Experts of a small language model.
Experts: 64 experts in each of 6 layers, 4 picks a token, a shared expert of 576 neurons.
Training: a variant of Muon for the experts, 435M tokens, 3319 steps.
Below are experts of layer 3 (counted from 0) of a mixture-of-experts language model. Rows are named router (the router's row for the expert), up (a neuron's input weights, with its number) and show model dimensions 64-127. Each number is 128 + 24 x the weight over its row's rms, rounded and kept within 0 to 255. Numbers have three digits each.
After each expert's rows: "mostly gets" lists some tokens that are sent to it at least half of the time. This comes from a sample of Wikipedia text that the model never trained on.

# expert 15
router:107177152103153103149119128137081105124126122112105143157148168141160139100114149129103122063125110088151140140116147139105119129088165085158138122140107107113133095118151155135103145127152127
up0:120145150143118122121111113108160086149063104141111162134130116135159151155122161143098154103162109136133102119149145125138106089127141096152108112126159058123144082089159145112085100098136112
up1:118120142127142145117169100107128139122100126135178117135140082081164114137141137113124120123120149153119163126134149087138115119169107146124157169123159086085135154126126132075135132148101146
up2:155140128174110116091140108101096125191119127125142161115082153142140105111131110152121103134144125107106120138103096121112133130172108121172130160086131128149147181141118148112092200119198099
up3:093148086102130107143179141142161100147105118136138104164157146079145122080133098135169085085118094130101078135171129169104127110115150125144121156126159120153090126104136155157062163139138093
up4:095113127114133104095112163125095137145091107135098143121090142096136177131138158123144151127132123125113115163097157113132104129144106133156119114154120114141088134123125099132118151115125142
up5:109089083134105159111102129068116101140140133122184120156110161107127118130166113168126116117136120096123113128135106173139109102165099138156109108095115146132141143170128128143146130091125116
mostly gets: "Tim", "sup", "Mak", "design", "Riv", "Whit"

# expert 0
router:135170186118139121136116135174133129136131141154097155106143109152173144091110172100125070078071115135142105091149116169132118103129119107156149148146105168123170128130123128133110113131148136
up0:141127132133141135126114106120132141156115109123138169112107154086129153128100107155136121151171133090128131159099134120104093124145122131111145103096176154156114136127115122134142097082140130
up1:142126142133116141157158084154097116121131096120127142142147139133126164062108142121147142135101109114134133120086128129142135089077157112146136109127101149144150158112121172099115168147100083
up2:148150114140126117154129116168134180114141171123141155161159136152101120128167192147159113152075127199124149102135127102094141131165145107136129117121107126173129099172119135115107122155107111
up3:123103135116129137153138109167137127086115076102136115116107134143130113084109146126163151140095133157119132164127147156094122104147169098158161104113132152129098115087135170100098133145162099
up4:116144140104147120126147155111099096164154124138118122146124155120153121146170185110115128151108181087125114170153145151108124101161123143139156140158140162126112141110103154146132126137105113
up5:155197184073178120138078101145127137099151100158156133079144125167106075141115163160106127166130147123128146143154158127152139123092137138101148134125125105146149106137136118115110118100174167
mostly gets: "sculp", "Viol", "Mathematic", "prote", "vari", "soci"

# expert 42
router:098163129107167131139140118167120103130149123115177138141118095134157172105142136137140121094122122095122081150219182157121124137089108118129138172139107098103135128127122147175122098134135151
up0:138132156120133133168144133093069133115107125143157108125113123107119108111122095136136139111142103137092131130129129129145053108119116129124116175075088104135137113093136119121153095146142152
up1:134112144127140134113106132145136105095086144098122091122155142144118137139107093184171148107137138098125132142168174156087114093101126144134109133166130134164134160106140104106114131106135143
up2:122103149100080123096095151162088149138133065152133109119132157151145136187122151077142073124150075104114156102144090162120146139154122125145094122121130113134109139148147132122161148076161183
up3:113101161124133137178128150105117143146088116134153113150141142108140082111157128108121107104120125166120136127168169148109150121086113136133163129155153128134111158101113151155097124101118133
up4:114086104153129111129119141122111069110154126126115113139168133126112118116102135126163124142118146119118148141117154176157148118132138121170113155140124119146121121185140119135126144101126173
up5:158152124133115148124084141114177093140145107147168058154168119128130138117135177184128102121161109133160125134166121081106114126127135135137143152149129135145127150122151107104166094094118160
mostly gets: "Br", "Bl", "Fl", "Pr", "Fr", "Gl"

# expert 26
router:145109184144117146120131139088110135127167114137131178128123146138126147112115155129170099097132145121161104126099116145158090104111107108133153123080152123128093161110141142166155096149119165
up0:125119100170136112130149094125144126124125186117111108154146185150094118137090096120149124119121182163141146120087146122135109108119139160131093096134109145135093082128123159167181128103120105
up1:118106109145097116095104136101127105119119110116120132127163084126102098124159171091122107148169122135108134154125133141151129138135119126116094115141130143160113140146160123130158101106108123
up2:139114140156101103172118118093128147109171148122112138138166116091160141089095148132087123123118099090104141101128089101151110133133159149152130061151124135140104119129159143154071110080140131
up3:154166147171116122092133134130148087129129123104119126144130111123099109098112140163145131132142082152155103172157182136133149116133142120136124087104136127140105176115129146119171130160126194
up4:095133127109133168164117176131139184108111160117119143137180142149171162145112137119110167111109140131105087151145100129115134097170135144093100108130121111094087133167147152106111133090159139
up5:128131107141119125104141119168132138129121126176074150139134133166141088158156163122190150147151162153138142138136141149129140131127081093126101149138167146125155148107166121116132138131130101
mostly gets: "\". ", "\n ", "\n", ".\" ", "\n\n ", "\n\n"

# expert 44
router:089153135136163104135119146117118111145094179122122106251102127164139142106083110141102143074154113103119127137143173154107177054099147123139129094125191137101143122162139126114119100119105138
up0:114123096182092088086100149075087158148115189156121097152167151147129117123114140127155117106120122104131099086157120143132155151106157083171128111117103127132111120145105112130073101069145102
up1:091133119079151146151127120122150142128121144139105126137136123127081109143132154084122078151095152131116114116136142104104107112140147150119153094126117122090142125145154090125106152105083115
up2:116138127095093123136127141121191142117119074152147158131138155135163121090140089146144111137156168126116120108190176116117150126110143140121137164138106129133104148164121135135108120150150106
up3:140134134127173104126144132106103159080163128130126127111114145167136141097107152093135176152139123118129106138142162119147108068091128115108100132129116146122127149113139071111182120182118147
up4:119132167150111105127099116130096149169104140130089147107133129112154108177159158139097130126123136140161129134090160148163143085132072148151126165138150112135109096120159122147121148097132113
up5:123105140131133102134116136140124161135124108099126109120171123144120140099140142122145112098116212130128119182146125160134094089133118141076104113160108111087081174129134141148094119161131139
mostly gets: "@ ", "ESPN", "communic", "yards", "reser", "touchdown "

# expert 27
router:178144132087159109171099163109120136115098160134149170174117134155190108171122089097139103078143100145124108095165084142137130074152116114135135121120142094101119126124135169109120121147092155
up0:145124109158148128142125108124106085126207112127101172108102127134092133135169081126130112134154080134125125092130138139125155099115150110148121106166132109156147101147145118137136143149129126
up1:099146160169120089128109172103119172165132126112147162145097094139126120134142147102150150118088097146086111109137134166161112102129115138144110130106121136126134112145134173121121103121142128
up2:175184118090077104128199146162141117111137168154111107154167128082151094127134153088118128124102152120118179148133130126112133111121113097132134130171171088081139108138151159160130140133149112
up3:113154181086141136126112090122167189154114104138179128133141144122138140117174161133152131104136125135142122137123144106142157106098128123115134117125146149121147097150141110137088143134108163
up4:205119122127100149081106092089124135103093149133106119129177116151140103150153120111068118144132159090158107095123126116114157135128154121111111105134158124143157157162112124154073114134151129
up5:134106149134136125158133107155147120123147165146120101121157198094104154117096117141149084116081145079108133160153143133143170131083110154183133160108150119145165119108141130143136092180154144
mostly gets: "192", "195", "Succeeded ", "187", "185", "181"

# expert 20
router:124080086149133135104170109146138102122133131130142124142136165097102133132134091112105103127112160138132112161127140097115144108144122137100166154103130149117180165141091041131143112136137134
up0:139137128157160094126098158141126156138120166151133186103146113110124120129091157081088124140125099145123127108133112102118060110123122107094128109157113157136150082124160102116112151145158138
up1:168134127109153172098100123086090081171101154085151129104102159097117097106160123139161139131117060148165106159161155090122109168112144190120150112122138149115164151118125103167116148146121129
up2:083154151139175161140161120144165152135127176120171099146119096114128163178136134165155137109118119150144088132139080149108158083153156136117099165140155134113138117132141122130106142139158107
up3:097103158152112105112056146137138116151084143133100118108098142134114152103138154141116092110118182094085099103146088097158160104117150102105119192138176121130117143093137112131120153110162119
up4:150157154102137114191113131101104122099157136117144132147131141101067150158145114133129106122125160077120134134124104107143137100112114094104154147119111129160108134107153095130123137124137148
up5:101135144123102100115133154141143110123169105146090140128130113110155155096145089175123163134057132119097079138104164112119165109108160114090146119107154114145070090123126145110112128173175139
mostly gets: "″", "sq ", "Clade", "Phylum", "Density", "JPL "

# expert 31
router:136141098110135105101117093147126130100167105083115148085099096156135137104129122154101089147166149100084122139123142128122108179141104108134152130155071131095100140117117099098139152137147158
up0:094127091101089151135116099125101118171130103116151147137088135111117150146127091050148136159122106081075112071130102154122133135127160114149117140109103108113122133099107125152125170134116122
up1:145113125110161110142123126143091108145148169125139116124119122135133118085135141137129093127123154165113136121160129096127107113164127150128129128122129115088104112097121080126132122089138132
up2:119120157124124118111124134094159128128123133172125125127148168101062120122101136122160110128148129132102128085128166092114138093106102166168103137123166159152128124087135148124140138107121178
up3:146169087178142129128128118136143127154116143139162133113081164117122175140163120099127127138094158143126101119147106161125113109155109112111110145164101102141084126077145101093154141131134121
up4:123098147151119121128098166109133172103091127162169166137125139169145174093166141087172118115139120152113086112141164147135142142145105127136127082135062143133148128115139134131087083159101105
up5:132159122093119155139142063121122091134131108151123122095121133142144118104135134086121151102130150116130062135125136138125106123117131117094102112176154131070138089136116083144142175115134091
mostly gets: "cin", "Rep", "osp", "Som", "sem", "Sak"

# expert 23
router:148150129064149126107126127123124169150089179117124118114101157133140138128141124115130125122123104151109107199146113160180144131158123151146102112153136139090105124080136111129149172137110125
up0:111110135070128155118153175117106147129154146117107133101153119096125138114146111128154130122122110090112118098124102155119125127118138109155115094088109122165078112098148141130121114083120112
up1:138154149130132150117132121158153114149104091160146133147094104163144116150163116137151112150196117132114109144113143135110107111126150101084103118133147118142128140137111077164141136085118125
up2:132160140141073132113105125081113124096118150135130143108137113122151101129091132126120149132089092154132118112139125136111139112107138147157133102115103108127157131179168162124127118139102114
up3:122161135129156125167154134129080150124112146163113151131159103116111137129174147089056120128102131082112152098133124144119148116136138159150118123124161133095132143151132143124127116091143081
up4:131097126165083137136128141104115141135098131097155191080113125128112140122133154128146152141138096146094141114157118109107130127070114079177089188122117103124132127105140146112148128159090163
up5:129136100152143089070107127109103097114152127107111167101124103096180087178087130127138130110115131116133104097133166131141147141125153118075112120099094095135131165152103127154130146158120123
mostly gets: "ation", "years", "University", "ence", "ated", "California"

# expert 19
router:129124104103129088142132075177143094154142093142183103105137131100134093116167188128140124117103139133084091122128104142125159143082109080088151142131113149099133093141131130124110075147145122
up0:129117153083129145107129129145087136123149119119139150142169093080139154158130119117120145116092148150146134139132154112156116122158141112104127157133099104123135113135097153131158124135094114
up1:135118126147165096163106120127109186125159113164123156087136106137152103172136172156134148143130089140180069119113103152124126123170150183139162134142117111120103126104120159112137136161160126
up2:157105146105111128135132148115115167127139167149133100118112160141118140117140146133165100110120150152084116154099156113107123171138177118137136086104158126126120097135147128111123116090116119
up3:130136120109129175134150094115138079116110146086161100131143176146133157125127138139155145107143106092153089130109135123104125128183122150093108165139124075108092141136122099115128097116163101
up4:135132161135115159140142145138115152131112099086060086143155146110084125122123131156104139101124131086107122110150126133139167147142129104176106143138055144152133146177103099115152148153158139
up5:121094136125111115114104128158109107139113169120127119134152146151133153151157127108100140149170069121113167090144128145114143168134110119110110135135078167107118130084131090121097116092137150
mostly gets: "Coordinates", "Phylum", "Clade", "classification", "Binomial ", "Arthropoda"

# expert 17
router:107158089140112114123121121098159149123118110145143126130105136147137114104121098137128140113100091140160138117110162118142092159131118107109123115096123098162149123130115132140127106138162132
up0:117102103118114111162107092146119150121126094102166148107109128140085122114081105138180122112139082108144100137134123131159183175145122092121147108082105105090148105132134143109111157165118111
up1:147126140124160120130098089178133121132152171170152143105085126145148140076120151072094176128145117109112085122125097138127079094122116152150104143158165151141108138123116122127181129162096177
up2:148087121138125100049162156160146133121112121135124084179073117152114158140170149133118152147161106146161122130120134135107110113156125119129137148123115142100104113118143128112105157090138084
up3:140126096147127145148100099070088142156176161121136123148078139108130098110142153089145146099132129155121114084114125111117095162111124153115138118189125173154125093133117147166138107096122140
up4:166099114111121104165133127142127112171107080148124091080121166096106135093166123140142166119112068131124148098069149121127108128147122139115155116140137102165135104155119124158084142177097140
up5:175100143138138140127158148110141141137109143113121153146110150114131089108100136115137105155107144148158113107122113103121128129146105129136144132149109135101118114106121105135174158124146078
mostly gets: "MF ", "went ", "returned ", "FW ", "attempt ", "According "

# expert 53
router:138125103162107121144157144141107088110131097158118150112156097164127145103156137089135123095147149100166122124151144122127145082122142128132148181126102113100124177119113141160120100129118107
up0:111149103135128090125157136101138103168138108126145158122151106127142097167110138076151148122088161061170175105131112112136148127155153107114121133107088140137149164115118193093130077142097146
up1:086106137116112136115145147140127141125120084118066145142102112090144136133128123138118096142145145121131131138073100100133147113110127074089129165126134151134131126114115082109109123113155085
up2:136114139097156163177130128179177159087147128135166131105141163154162192136144111135132124155155150152133091145203166151122136150114090108131112102161130131109106145127161101079137140143117085
up3:152091160096108126096167110118122141125172122175072158116145118114134097136122142135114103132077163127097057132085140163123132105088157100138189102125146131107151099126116121127095113161129116
up4:101151199148183145101115115141126099131107122166117113127150103152156181104141140095143142108094117130147081130155127150118139119156126118133142154087171156120114169163141164119097126097068133
up5:085175116117125122085181153138152110116179128101135101172105116143160112118119085143144125103128132125184113147159140167182145145135160119088125145140090132103142155146059129148134097104122135
mostly gets: "been ", "but ", "being ", "not ", "Un", "However"

# expert 14
router:128106129130107119157114129130158093147110125123124144160187108100121141126133122131120142108110177171118143140151146125145142114103153123091101121142123108152128174144109130163123097147106152
up0:127138094130110136122115134098064129168145127159137126129150148128135159100120117154133153141096168125138103101204110162151144101128130099129168132139146169132104126130157138140174123157141167
up1:137140163144112130122086107125132122111141161129128097124136124145084164131131117123109082112185118139155105177127159120088133152136123147152137111155121112089105116131143135096130073162093147
up2:160132141114121150124131111128129083107085144124127153164101144137140119086096134145149102161121163140116134149125133152106107156107147139122094113129112095127184124115106140121150098105132155
up3:125110107153144110140099142133143105101153109141169143162107114132153124136157145104156167108108136160147168106129093149113125097084114119135166131153105105109197091137138140152111104093143097
up4:090158120121118152147110101187106108154124131114096136076142186095118115107109138122118134119110157125117147124124154160102132159103145112100146126145097132113178113123128128126113161128154127
up5:084095129155132133122160154136174098142138088167156153071099127119081103111110139147144087105109154125130161083121111121121114105139109123120128127113148161156150112125075114160114145144143160
mostly gets: "have ", "also ", "has ", "including ", "became ", "being "